config.toml
n_layer = 16
d_model = 320
n_experts = 32
experts_per_token = 4
d_expert = 64
d_shared_expert = 0
activation = "tanh_gelu"
moe_layers = [0, 1, 2, 3, 4, 5, 6, 7, 8, 9, 10, 11, 12, 13, 14, 15]
router_score = "softmax"
normalize_top_k = true
routed_scale = 2.5
balance_loss = 0.00201
balance_bias = true
init_std_router = 0.00809
lr_router = 0.00189
vocab_size = 28605
norm = "layernorm"
norm_eps = 1e-05
tie_embeddings = false
optimizer = "soap_variant"
lr = 0.00221
beta1 = 0.95
beta2 = 0.99
grad_clip = 1.0
batch_tokens = [32768, 65536, 131072]
seq_len = 256
train_tokens = 312700000
steps = 4507
dataset = "wikipedia_en"
Below are experts of layer 7 (counted from 0) of a mixture-of-experts language model. Rows are named router (the router's row for the expert), up (a neuron's input weights, with its number), down (a neuron's output weights, with its number) and show model dimensions 0-63. Each number is 128 + 32 x the weight over its row's rms, rounded and kept within 0 to 255. Numbers have three digits each.
After each expert's rows: "comes before" lists some tokens at least twice as common just after its tokens as in all text. This comes from a sample of Wikipedia text that the model never trained on. Tokens count by the router's weight.

# expert 9
router:079116144093164157061175196090097063141175101156115074062112131127154235127168118129170123172155152108144172086138113149189156168103099175130120128050101116166219123089108156091106110113089109
up0:141125163160096155180174152092116146143166177137095152141174133124127135133183110139149107150140159104150144054157096161144148132131119122076163177149114102138145120053113111089161143150164120
down0:174136121130107106145126071081112158130114123150046131150116112084138089096082164092097162136160135114129090144120155158155149096116104023140102104050172179062144190147160176079140163113099160
up1:112149123130178110148154106080123134163133126101072162140146103093120142103119129157135172111088115119096055069147140071130083137125150177124104176165105066109165101180120187113123115083083135
down1:105125166144110165094117173156157163167101131143171087109012168161128090183131124123155092151115156137083136149107135153108129128127096114068139115142195126110153161158169105112128144171167116
up2:180074106112135113112126172137165112151120120145150149163125108136065106089167167091145089131140150116115132126116090155094082159215143105111129098153147105113097135065118127084153166169131147
down2:143136104155144117203097124156139149118108151151110138184115173145167137117068145125134155110138114178101075125134144140079058116171156066114096123123154154111117096138184108135116152125107175
up3:132085092147054149114131130113135123172159086130173104113111104028140140138154137111173075050153163171164150097150083113137098111106120149152128171134241156137143125117185071142127091108107103
down3:127097140106159145132129084158162091166093095092142172153182099098161083163077159114128071198070112127155116111162175094118093116111140121124125095146022060078167120119093167087110148121185082
up4:107149138137099102095141161101155148093133094093131084213109077103070151133144100108079098147105104094148117134084115100169115166130099105087063099112099133127124071135161126104165188142157122
down4:121116165121141155110107125092071074080153101136106130165108143204113150109152130116137111145123153174147161138149111149101127097144131100213080140111191116135150068134096190147133094085126119
comes before: ",", ".", " (", " and", " in", "\""

# expert 22
router:135141129138115154148151150134103119085099206138112106107131096114141123086215168108124154099119136142178057136154102154122140138116181091136090138098098102146115151155076126133160132139127089
up0:107156113073085086086152143118179123063120130099152148136131150131112137138117141174127131107110127105173134111160142105109119117100156095138120080062182192129127155147132135074150121156084102
down0:102156073096119059139193172093158098114112134127135183104114073158123137180090142088143149020116163062130077138145144121148137129131166132094119158097133120179118103129150120154150113159076070
up1:143108092113191162137164153163123074097160151105128098200064129092126183104098159111101125074131095107108131129109148108162116148093132133118087132063167095153178129121136155133121146199143134
down1:135139171150079145123073221122120137115162127152100153189173065140156104149137171176113140101118125189130113104159115107166095134121141167126098182085171155121113093100115124137152125115159095
up2:137138092132098150202165090110143141121084133074218104129149139144106082128153126164140098118144109144172130093169117152096106128158126118127161141128134111111162105131122208141120175139172101
down2:043180128185133138154142131094103154093117077161140121105164139152135163233107154130118128175159126095178152129137110138142186138137149135166139136059182128155178094099143128123117144091125149
up3:105094087138101087066108067146117126109137230112162096145130105111161121135105158091178156094156132137202135143102109120162130144097147138126113162166094169099085182178112161178135127143131119
down3:080084120116178128127102093160115143138165149116124134134131122167165088114131145120125088136145143128096135117142171144114198110173134139155155146151150100126132112100161074157059126118132151
up4:139126104094127138141186092144117184109134145115077133129160193178081147116110086127179090056106145115138114129110118096142134092168153114123114116097126161127087158118131143112179151153091124
down4:064135139138060164153126154088094191109091043177174149139198179100113128163116045091139095107142165094106164074130121180115088125149151226152156187166139147152122054106143090151123076098198142
comes before: ":", " |", " of", "==", " /", " ("

# expert 2
router:107062126094109129149112144104175172109173140119096138118063122083103109173143079179138162103101142171113123113080149104097089102122132180193135172128123172123129065047197133138105119155156142
up10:243156121094173125062099148136150091122106145120170181110152196223108090098142141098118100079166138117122165184159130109158089203111136114126163163119080145069092158131143114104104122116110087
down10:109110126118127147104161125097176067118164125139136101133133114135118158092135089098139153132098178122184148110174147063102119104181114141167165133182130160106150134104148153050135166142135133
up11:091074114140170072107108093173177132184079116166139151129138086133133148089044159110059138130138097152114064132137076110175131131177110131096176079158147153089105105139186128129144086084081172
down11:106153167199156147107077099174140150127109100158100099086097079090123074121177147135104109115066108101085120123163141104140089134129156124127134148114121081068115101154115129123139168195173121
up12:132118080117080150190132090137119101130124170131072154170139140132118073136116154137158074071116163114143102184117191100116128095131098117181182110136118151202109121101179169096134099157065150
down12:128123121060133156108120143148152125097113094146107073152166088120097071083166154092090091091158089160125156117207142126140124155091121079158100127132123110153150165128137127176117093090133131
up13:099140127111063151078092125091090180182132147119186130149034184160102117095110189167132124125119140138093122078169083057132141158094128113191133120079091144144096129130151140157131148159121195
down13:083141128126172043081141138131144146084161131118113159131159117136133086129158111143158143134138102140110083061168144140147114105205171109145082172131144158085102087117121089084163104167106108
up14:152159149221138170122125062122128123102152142158157148150155070096086151163116128099098153135117146162135139151128166101145138142083141104137090118116129138108146124100134165117138123114064125
down14:111134106117086147156105137145128150195135121131084087053155104119118150114111057165126151155082135070138151105071082150125073079149141131112131159128168139091110166132161126123104203122153176
comes before: ",", ".", " |", ")", "–", "),"

# expert 3
router:176084060104163116215147131158139094109097135149105094169103125169064101084104171163104158121088114114141182189134117112186127136132127201073099175174063107092128115149111090161194163100172107
up0:137132127148186093092048187117167160133116126110141079219144137098098146130083139132104167180100112162108148131098116146154143145122143143162132121093131164110128088160167153113163074207135084
down0:149161092098117156122135144156156174119144133120130110111208139195131109150134151125132163078150117077203140165149118103118078144085136121116075123107182118112180121180131107129090121122159102
up1:186145164120107116066088109096166121076119157046115148178108118201115172157138097135123118154089118082109114152198149127075155134225126076145100078128141120144128155135145136123150116168111131
down1:107146166146133148108053083170149112153180175191156125126095162117123139143115104133127117115108108122174140161109132122159150167099160155132102154092038140082153115097157108130076151107150124
up2:146092152139118092114122142140117135127126134129123124120148108151125102111170141144148216074185126051108096189206117139087103117138178155163193125077136161125164127159112162124140104240136148
down2:194163118142105137126143134147154154124139107109113107133125144130168123066121104137147094135078087148089160122143095089082108138136076195166133113125153076080110142127179168110102144092155087
up3:123153150114124175132133128060076134128133102096107146103118120166071122112086123119148056111108150134173169134122157130171191116136159092067089109093084064098152115122137150143158116125128102
down3:154093145190183122127138113074104229106168083066137135069131182157118147089161147058106119181117096124102164121103092111133156138087128157115144142130123079077146105119073164106109103111139211
up4:174179109148139136107140159102115149154130149142074092105163182158120116114097159107136098141102185127137081113091150118095129131131225151091123151143129174111136140118135087065109134125112107
down4:132117144170118130096182156092130101143151179105151151167132129126173133135125147141154129097152181135118123174148110116136150108091142073125189162095146132114122106080134057162135119169079112
comes before: "-", "\n", "|", "==", "The", "==="

# expert 27
router:074135145160132105149154109121121089175121089113121129133103112123125118067109082152163130106126080116202118177117132079099110192131083152180100109103107135135122136097179129152188126129145092
up0:139136106136101109206164135096141137130126134128145164137114075095101016118109118124162134115113070142115135167169164113151100152136148149134095150141090143052051125139064112172119132098038189
down0:154086172115153142088134188107163152130089159099104098083125071141113162112140145079141139146181108143139094166150084106154130187096131159136175092149071149111152122121151090115157067088119128
up1:153092167118149079114120120096154170151099099168136088184083119157134111134147135121106141123202122120166093117139082086123178102131127117115129092165132132121167093093131088050130122140162082
down1:064141140168174166098101130130181144195147162142155025137094078161116013150050131138101080145126134127185152136189098127114092129136133087166083075083135117120139087095103153189090143132157137
up2:159109123119058103098150112201163187130119170124119058168148145162112114158188119133092078155099098160208134161175118133162135142176064151142137106119132103172094140162118077146096150108162134
down2:088124101121150132101110126142117068106183149173123141102082140087199133109112157119124136084134109134135111113129106126084121113139160137132120181141120134180133162090088164080148092156107119
up3:124086107147120092133135134183119127114084136056185136134126101146116109126192120143141176134159118087160168105070159128153175117073133103145102127161095118138165152153094132162146141146142133
down3:164217121138170131056155160080121085129131111157141111115136182099115091136159068100107125051141146112114104120176178196180125138109152143140134065116186147144133207093137134134083143094086120
up4:149130124184174095106194143048134176147126129158135146111137102148123105172125097095115141123164124131121130088106110114114124148121137116064109157135088130144157134074168115107127189060129120
down4:151099132115123154133127120115138048113154119125158138106114086107111161124109102082144190102118109135157167154166161149148090160165141124117104132051210156166115144101147062175151116189172132
comes before: "\n", " The", " He", " In", " It", "5"

# expert 19
router:134145162181101188102130098137126141107148116190127155098144101124170126111104146121113124173167122112108094141144118039095118087090132158176170123140142107119135125121157075125147117129160151
up0:146078115106076110113136152135094118093172142110049125093101115178172117136126165129142128141078095104154140105066175175107094141145206108044147161185076128142131164188142134159131140148138111
down0:092165166152154162139160114097147123129160145113148116153149130169087130119122123113137162100140116110088118167155157106134131111131065136190162098184181105154128148144139113137140117156153167
up1:107137092143142095127112125084177119136112122158145127156148151101183162112124057103109177154128106165130151189132066154153113128141140089128134131077192125075125107067120111115109129098157149
down1:158138105172105038091150151075117177128140206138108104105116114091075143158100090092127188145128148151213184121089098114151156113195171050146171143101146118132104145136109106112193145114178144
up2:138161163122135156128172143126147163128150094128121090134176181140113135117069146117178116143114141108117129107166120154108142149139186130131135158162155115103126105192161150093132095127072133
down2:113089223165168095109171164158101146114101106104145107120159147053106131147118069111076122182093110176114144122108173097137131175117126125090106153105119167131134119101179140074081109133059119
up3:094147127087147066091125143135093102029123107105115125208176080136124132138164153135072143115039090102126199134112135107160102102128131172118109071151157091116108125162125141154148128172149177
down3:098121142080115130130199117129088159152113143099105137138091117157146146161134186152090113100110050076145123122128142140130133138092143120149096098092173115148113169172106136122117098112157113
up4:120220136158100142130139049121137156153089107132122151111159151113072179170159110085112162132102151164114162130122090125134148164147161131146182174171117155196100118121109040151112184111099092
down4:131106133108094145153078184125115098072145128126158112135062111145147086105126088177131125180145133138149149146117179113094050093170042130102125152115142113179144089132177198094145116181123122
comes before: " |", "\n", "000", " (", " is", " –"

# expert 4
router:194084099143105124146106156081118131128147094116161146163093164179172140109166149138121172155149118094156109173072115099143143148156142109166130071097130099044115149122169176168145121118156151
up0:087094168151159106145134073162149129136141134101108132123119152165131151170173127100143125115128141105120128199168115204133193126100169173123089074096127137104123215124153154111074077159169142
down0:163079112152113122140162136132139162114085076132148117085127095121100148092147072123081180102084065107116152125140116133076107094164125131224079095135104112128165138071111146130210129087159134
up1:116197114126123110131169106130161193104163132092121146124131111114130127136089131081136122025181083097150089153115141089167126086107149094123152063117142166170168145144073174148146149110121186
down1:079137095120154190079098055155115147135169123075124075123140155120196168145142162146140126081185124150114151169193108087156100156080180098154126130091137134090075154156161113095092152162081129
up2:180101159128098150036123133107150152147151110141189119165100106165043139133107094166119178119167082149139172101159146146106173158132122107135111089136113091131069158115072135150119127152087172
down2:126118149128133070255101129119118131140157090090133140176181114086145133068137149122090146172116112105116136146138152137141124135109118127162101174038071158055156108077085162145170102098186191
up3:122144129141118118101155155070125083122106116107096146200137143109123113143145126102126148088195152111107109095116076178132090122114105129195115142166097164163084113011109094181091100110167156
down3:118202095136113096108079121120105134147135163161110085091086199107135170167149104098113111171110122115133108121094149100137146144169112126155165106192110131154180131103177098144093177176175088
up4:101103163124167072079181114131133135110150126155091121137111148054206113057126160152136164124090126158186100141129156098099123150118110140159118179150133108105180098106173112120125163128111146
down4:174074123135108127081175184173170142125130197124111138155153110101098177145191118117167080129087133155163156181151133172190168099163151112203130139143149118110102119134103127091171115058068124
comes before: " the", " a", " his", " this", " addition", " their"

# expert 16
router:113122055112134092105088137117124185079129107086141118193132131167050170141123123043129149170114096124153068124115108127101118135123153084096183160084117158132150103089150128116150122100036149
up0:126088062084120107138134121197138150113105140101103107143147094157109110141146026142149112147106112152129140122137127140150133118184087068212095158111121069124133112095155099143119075114142097
down0:041228078116090139134134095101119137183151168138101152135107135102164132078156120108070108183096140121168114182186163139129138139112166126134120088068121160122140098200152107128120123196140155
up1:106062156153114084125159123111139169189167099136109116133103129105112108112151106094127144119133137121181096131081122179102159151175120061145109119122155074174147091117131166176117173085144182
down1:074150132112127126097152115050174144092140107083192166131155086178128150097135124096109161149170162128143174111114150175152161114124165114115145126120118126131171065091117105125103160151076096
up2:178072097114121118170137184114135106119134116125091118156132104197116116130172127141180141181187128068180138089125106109148091111116100170145156171178131120139124148107159157128117112124147133
down2:158089174095157092094117097041141160141131138131049182134135092070178139112141132159106080089121128075123110127144148120111141149180132132127125150147132127116141151143116098140053158143102100
up3:085078166071159157160117109168127139144129116150084136145146178096112101147108085133166107189081182180156123121140113117098184133112089185112135132100163096142118109144071148114078137141122108
down3:165147092126103059125113134142141166123139182150081173102092119082151126086112107084120100133131176109128125143106110150159167077144178135106142117131079085155148160094126114160140136101109132
up4:101117125119161092102173180119117154227135076123172152167155112162055140102137140059114119099117140132071113088108141132144058151174157146129117133129093182122063154111121169175122105078078106
down4:144126187123089196150143027133166208102131157105101148131131137149141141134142090154138102092159183161151105074154125122167113153083130117125132162095110112128141102162143163087085126181095129
comes before: " was", " the", " he", " be", " a", " been"

# expert 20
router:125089113092138109088177138096133097094149105178094146133121099115135175145100194069157095079116154114102152101098112071157157132131060102148090130106157092123077097103088103142134173174161082
up10:116141078094131105104151146142073135084131105160119091090178106145246082050172076099117114106211157156178108110155109172164154087141112166134139127131134166178123156146081163076165176184172116
down10:165145128137169134109121158123116136088185152146074196100179109157153137142103091071125096144131134096159115171131134175138142176097115088134130150113088126094124110144101124163158174121195159
up11:160136071134142151121083086114174126120107188103099117096101152101134137162118154105121112100199113108133149146070126077150162126113122121086163138116140072191099123171138130104151121093080120
down11:080114145081151166112139177146135052107129161115145122087091119176073154064098083049198088152061114112168177138137074123159094146152132161129180118155174195145167121085117135103108141089163132
up12:114083161162155137163135145116158124089142127130157136132100136082117101158187126080145155109207156087092115200140134129148103104099095185133128111152132156148154135130139151156146113218227213
down12:070164115173060178201153126139093107138125100150116154165143158094117162148061125151118109081145106100102138114090121105128125109096179116135134179121161144083138091138112055084147111128139095
up13:146120146198110146106173085144162152075123131121094153094162100069123127174058144123137115086137132117084156173090126121160132143158141098154084115121056151160087135050109134136092090070095115
down13:149118147114199159144094118156098166171089122123116142187119100111112142132116167127129135168132087145150137139158120112116145157152101041156146145197156090100096120107154138164161108111170141
up14:122124130139142160179152063121077112114123109077110125162100099056086156144137146180136133097106137076135155162173114121158142106141153112089217106132158097136146193154177091085172098108163183
down14:091092139175100162088163141180136121176122162160192141115113091123110136170085091147074191127141148127144147150149086170057162147104175085116182110115129156126176152110120100115102121105114153
comes before: " |", ".", "%", ";", ")", " km"

# expert 1
router:105144153149125170068096091146165044129178099198161066091086172160128208098111109123165178132117158116135118150096174156149147140111072166063153151160143129186171117132121120124124103135117137
up0:153120097114138155177108139135150136094116139073110118143174137144100147115146147183192143099147144052074137123145117113165186115128128142091136130162144104115164133065100097086150141142107133
down0:155113153185155112145087146122106157086125174160066138169189139191079131146151114176143145142165115167179075096170155088153162155124113104141100110199133150095109171081149132178189145129132175
up1:127112182166091078105139172134192173119120191126106076114125097124155108127118151144125223134115109111121142135099181152140132169112180099117137137098057186127083183100156179090137146110124096
down1:098131149141120135214148076162136157148089140117123162123063105091121126129120087191080133167162124162157155065152213165114184095102073141120138138146107149148176113123100039129137151096164139
up2:115081142043150116107132121126101101142016128122121157156142103163162156154155142136094108169078078146097085116137124159147115141118141146103116090159144071140100112167133163168100163098132121
down2:090208103152138149147186125163123160074148141126122115153152159130119155106167124103127161101172118149176113150182143135115151093074104117133124125187150150143188131071100120109161134095140111
up3:139125085168149174115086131049143116123132123160122150078109179126094138138134110150176043127132130113148149132095087167145114137150083100081142139163102171101170065113112120114125082130139090
down3:129107146095084100171149135196142176098139080102092116151148075117147182121154142143079145166104124158077153130150113135086146072088176054130124136121067168117122176119083149148168159120137098
up4:120063202100180143176077199105105106082137107130138140132119153148165130128125159173103146166062118124148180151142174115118141152159145094123182132140158112133109165215169146097072097187109137
down4:150170102060087173073126161108133139183098167096094079116171096101131154106080117157179159075092131172123094089126150187123105133103120112089100175138064081069107112089128106126102132108117137
comes before: ",", " (", "'s", " and", " City", ";"

# expert 15
router:095078100131149159131122145066165160133102126154107122140203112140164140167182119076152148098140155110028186152136108103202137121133119072135129148088119102104053135188169101133126102164109142
up0:140151151116153159111104133174091171133069134149141135147081091134108104034130156198132125143129105156135146103179099060212187129127159135088098130124123147138113157139138122170150123062088184
down0:127115151151158145159108124142121160158124058157223095096094093163146157083156152090087127053121114161128132199103105159140111186160104109140129134151120108113210034120135109163136027140152087
up1:127094140148090143126114132169148155128138037108077111115134172096146146135139179126091114108162147118157087196150125094211138119120095085129144111145136126152119150089081112085139117161126150
down1:178089114197157161101122122112126113135123139237164156119204141090136082074145118219120065076143127100141111112089083177087119162108140146152146100131157165144163168101107123124133138191127162
up2:125093144170093105097117113149113141129148057092111123093117178176137116112152149113156145100122115124115139177127159143149161126089086138035107107057068070174154087132103146101069066138143096
down2:073131155174084094102162123160125145104072149125130065069166161136167117031057146130162160141153103145113087124157128128158145123091132090098162111114144119164123167149125150137140153148091106
up3:156083126133091148100142149115112159103155098129075122099097133150132169102129176160119118124115105120067149141112136170138116134167100114177106124107102142134198117052130107098072141189200117
down3:161114200130131127144100147113156143128151078139096167145146111163125172119131092080158149162192151124162055113140175129095112149096121114099126228080126166150154146104108114143106087142122071
up4:114076124119103117124133151084165113183077137129126161070129115075126147123172064102028134138136072195106150174120103111111116150059131096151188241135109176167057185156129140094115084132114117
down4:113157105113148128051100135132142191120178123147154120162109152109163167128101125070124077116157143114139134148136154122137141090051112157133155098133164143150145063119140117143084132122100113
comes before: " the", " a", " his", " its", "%", " birth"

# expert 11
router:112169126098149047109106140045134160176121168122132132120080112116076202157090115066111079178151128129149172138092078161111140119152188129111173199168156165092103112171162062146178100097164126
up0:202111121121130170160102114208089142092124170141187113064127106083154132174152123163137146070134132080159104115127130116169156164115100094159141103142138097156144157098104167126071219122139100
down0:138183161106114158144127130151158071119140182102141132084120118100159090123099157174207132123129126177167071072130122122143117101152126128128103112163147126111068137118075191131064174139167119
up1:175147099128102167147099102142105131136192144109110113106087057099100129156143149159206157151091127119116122108139156157152132143203104163121120085164138137128120103141136118132191173115093168
down1:119093134160084188127115169081152097187148083099152129011177122191129090146119095110103180106117099185129163158175176122125064132153155180126135118089072102100138141147139143128113110118146113
up2:126103157145048160162186105139146128128124101123098142117083106070151146090119098117117111181112207143150116182151146145150152098133126118062160154091094110165188134117161108133135103109158074
down2:160106138086117103073116124082091155128067190111135095132153115129130108191122101111125082177102090063170136075074090126102132156063146156147106127155126114120086134118097186131159145142137097
up3:175121130148169170165094081145143146075165078133091115090061095129194111150099223164138141122114119105122163167157163135163158132177150132107115127090148097120146167056109103121166175175137187
down3:160102139178076160172155109081180158110121101165154097105187098100081098110047130182140083104164154197088148143152127141134130142127122145063101091103154069180125123127147122150119096114095139
up4:176126083085135121136191158093135117100125155137148094075166131176130139144150097177167089179162067152186173151128095155090115135119120135114157129147199138139147105154129112115125169176103130
down4:113137086134140083130068211151135083102172078151157115133068059145125129144143097112132149132167160189122123130139096060148136136176159118175179137117111119162093151061118138058113133159151114
comes before: " the", " a", " to", " by", " in", " his"

# expert 25
router:104065107124151125143177097145128138103116093106123134102104124151129093141117163144084117091105126151135090151108151092118142156166101085058092087132110131150137108145083126130099123085096085
up10:089130151123146091188166170119134169106140096096087119182124099141128175112153116137122155099182178113104153129176116121133141100115144112158149171115138172131104213134109132089136144124129131
down10:150094059140152106140153119083113156169128082090137172123158166115139125107130157134126083084103123101138157148144128139126114147141109062129140104141196145126136142122085177123094125165166126
up11:145182170049164172113125124158169118110133137137171120128114125105098126102181089171149115155220115179110168145142133138073121139098112139079147095172171149164118114146168088109186095137130099
down11:181161157138136156118122119058156139103112114097128141132170131178143165091077096112152112123118088140097119154168168067193145106123109127098102152179046108130099143106169150126114152182166128
up12:112087165132111093126117143116154092110067151094101116138218177163112217142176131134158177115133111126137146123160109141114167135120138140097159135140150144088133120106039148146109200142162112
down12:148174109114120082132158125122129103137109093125134076131143121148132129116133147116123163147119129100138106107101138149147120110210082140140082091171171150155136147121114172124197158126197109
up13:100184099121150095108085169127088076121141111153116148164128109131113127108139093109115116136134065126080193100135081143153094157102157127136146075118115068176182139173153104124158166128161170
down13:114096135116139141135100162142115095115184098118150108141088135150067124106087099135136091117104120157074160125130174130103133161159135153129158122114145111107147112102118124046075083101142092
up14:071124112097161173105144187100090131140173093114113032119128159098113139168100131144095169107175186135151193037118080110125127120066122139099144191120109131102151099139103100143108119151133175
down14:043133141114133219108135134153141077107134105152214113170108130112089189106091163121149183163171130143087161131128148127149114204090103177080155132132145126132159131132149112163138102134169144
comes before: " ", "\n", " 0", " 1", " 2", " 3"

# expert 13
router:139125146184127123159109107120126102141104144094128166127126140092118071132096171064159105113121139134139132123120148145096106155101148167153100151138140077127126140151128178110105138117121126
up0:171122141117118116118158161073096141172170130200113165111107134136082167057128170136094102101108149115150091137163086111095143151112135120098146107043126149154150156171160104137167089125111140
down0:118154181114093117142117080128163154117130124200118120129146101127191152101135149119163090098121139177096118067200170120109176143087148138130097102121145177146113095125162130151134239145124077
up1:119099088082077129115135106091146188096118158144114135073115111205127144135148141178126099118185137137203111141075136170156115114063190147133197096116083148138144112147159119139098077156153081
down1:085112121120167196116048165120118198079154151148141146119115113123092113082132090058157111076187145151132114114046150144168137099150109110139105110124127162114133116079138138123106162074077149
up2:106073101100168123131125138162112167077173138150127103109097136135070137187169115116189145099153140121177131157118126134107185127100095097143101110127134132103150151110090228154166103130155140
down2:129069125160151148175161103102079125140080124140117092101160081130171136133155124106139095134151138157096091109111091173149130103171086127160137091061100102122184163151095125143093141129130124
up3:185137117129175155122146115135155213200118120091132135166180083197106206115151157096106085084153108113147112177147155128115127177068186127098121168097098128133137176163119129153134133212181143
down3:087156109135135059093096225125126136112118151150117149156066145092106165114161104151071075124151103098085163116122099173144118146075137132075110147158131144117093067142098151112143097097161105
up4:181145124128145147150120143124144135088171106127137121077178113141170077103150132083093122144153077094145120139128125129184159084179136128100184095128097050103159130136094158127192080111157121
down4:131107162058149100146126114130106152106062146177132199141136121117153098109106127168112019119124095207086078106158124134159105182088134043075109139147125137103102120094164115121110142119034122
comes before: " |", "ing", "ed", " JPL", "__", "ation"

# expert 30
router:113176143143130154105201158117117090085142151125123158116193115084163124144097136070061151152140123095091114138122163134083116118094141200153084151116135082108135143080149112145085151112106172
up10:116115111092164145165113154127135089116151145113125116135167122109084080124150081079163141135083087119077151094115043147136126185140094137133129120104145144077109125118093169111130111052117091
down10:065126111148095125144057171141074098120146126119099170096113144116121093128143151120079163198105172122047133129128101139149098162134164086157069143099063085111146145135096109123089114092147125
up11:165164146086117159138159149115159096101124147143103136076069127140140149181163092124138143135092151154138122145135105088146138143076082160074152158129115155160119124098139149164163127099132150
down11:165171098157082157146145153164101152092116110105160070115112129121183036122146129139082098179114135153156197129117104201090120166123176127138136114128133142137086119155121132122130122231137173
up12:161139136144176083071103125125094193146106137151122095134124091152114051127132152140084188136104151144129195098129075116144126145154181115175172139112102102075158120129162115072098082134146152
down12:126129115147168148147076131157092145060183135130132109154066111108154133123134159115068112070166105070108108129141086095187129165085160172070109128133103069095116129148094141108195126110109151
up13:129137133109155102143124209109083126099107183139160121182100129105158142115115141135123088143159084114184149082169096142132129084086102125127111093121104057097083082154141114186141103132142123
down13:134131153027130074115158168148141147160137120078117074109111144174137114187089084172142131255120130133101157123087116112130175145109147153114157154166100187143067129124140137139205084193113138
up14:130128166118099152127193106114148044128147142146166090120176127105087127125123080090097119094150155092132126107103078126154148112092123117110159142113100102115118134086137154142081140132106129
down14:078175120126104092107070138108111130181077106148103144070115170129130166165091135111140129150135170177146098084157133140143197098142072083157136107151139150132069142169135106085095168120143120
comes before: " |", ")", " (", "–", ";", "°"

# expert 10
router:201121126085153139131107123131170171111172118126132155130155121155140137136148157193137150097141111114117118117148163104101149051170158130118123116162153088064151114110155107115158142148136050
up0:134161102146142181117121156157156145115140130096162121075114105058128104124116087165116156130142143140156114120041142202163122093110162165116179165142071171127077152149087150140121103126147103
down0:087093172091099169140148118123149132126117164110121195132087111104118148135113192089119180096135155120110096167163083170072151123078087155099147144163158152126127138109171131122163131108166148
up1:114204100156110136159163124086131093160171130097104091123111123087190089160185160145090150144140106095114169146143121109157093104162125103107132115147139103152145115096099146141122110107154092
down1:119182103154139098133113137076141104103097135152144142096145132152095131119112104124073147104140059116128133147170107083125158126110135191122165111123118133095131186120143118140155118108131140
up2:144149194132159041149171118158160116161093188095116146137105071172126154077104207142086092107143147109140155151140077120091114136168133077130072137133159137116127123161127115092104128139153143
down2:099108152172142118102130129133137061049115151140118133130153067108139130161082103112136132129122137142132170177173191145113059147160080127156135111168080155121134091073142145145066231134127075
up3:222107036102090160142122171134160121189112115166115077118135123125026191132119116123189120132116103111112153133155123154100146172149149159094133156100097151100146121142099137101166129147130085
down3:062150172139110094123141095077161102126160160130091152069137100127126099133203123091059148123138179137141157114137086131108112122124110123164112054150129104126131115105097123077109163102115191
up4:141189111134210104158176116140136109093145066086139154070105132053118146125132152111099165100106144137108116154140140125144138107147116127078125160108129112141151110113146054119076116166079110
down4:115081147126161134142123119102127105141144145171135137147105163091146180133122141113083121069115087138181090122169140150107107158179156118182047136125067098139146118104106091180130044124159081
comes before: " |", ".", "–", "th", ";", " /"

# expert 23
router:137074101133100137165135133147075154142096091110089108112238114110132123190160097116113149101104116126156092111183111131161122140120173108145148096114100160186233145081123104107076139073077109
up0:189177144147178186171179127117158123124108096132160130081150115094037207108173125181195096128137108097128224131166111128115150165158100147139151123087079138110141169124108122136154117115136125
down0:128103240112112196147144080128155091145148139112166122121130114102133095123157159109128080099166162134124155143134184111164129108199096170071057115142118106131143214122148148127135156203164127
up1:098134070207106117124140119170110138115132116135135120143116112105126124153150133157135131081132154108129083114157140146092150124115124065142138179130076194190085145085106104101149175157080159
down1:097140135122158165106092151072149122138168064119117145128100131182088177107139148082034132168063177161093188090103120135137147121114120112132113135126117112128128130188134121093138098117142126
up2:135110064125114132143148111128180157192156083050092095138164158201075160126188146201161115159180127146173098116170128150133094132103126076128112085092144137212105071089119124121119111146083152
down2:144126106090103121096136127092124130102148123119078146067060091076119119062097138111066182150157176127093133134144148130205111168155168119160145120089058123126107172132080174217107126110129119
up3:101123134172115050048130156082116147114130072123090157177186134143108126109117117138166126126117105167139136162176083104139208104119131126150143129137120157103185132201038155118152125154107114
down3:146145125097163129128130165151120104118121114122127059140079129128136152080102117113071109133109158103086140124133145221069130111121126176175172082142191094102095127129179190169159146125166182
up4:170131120096146131088056155127112164142174121157205115156080169080082175169141104149147086136151155106122130112105242159150151131106122134141151125132098179116126119123136162161079150153140100
down4:125129162099157103082199079079120098134132163063136077117120134141060116123170136118133114137144161096120143119100003052156121184198168133163129157129090089112084161227123061142105143081078161
comes before: " of", ",", ".", " in", " and", " for"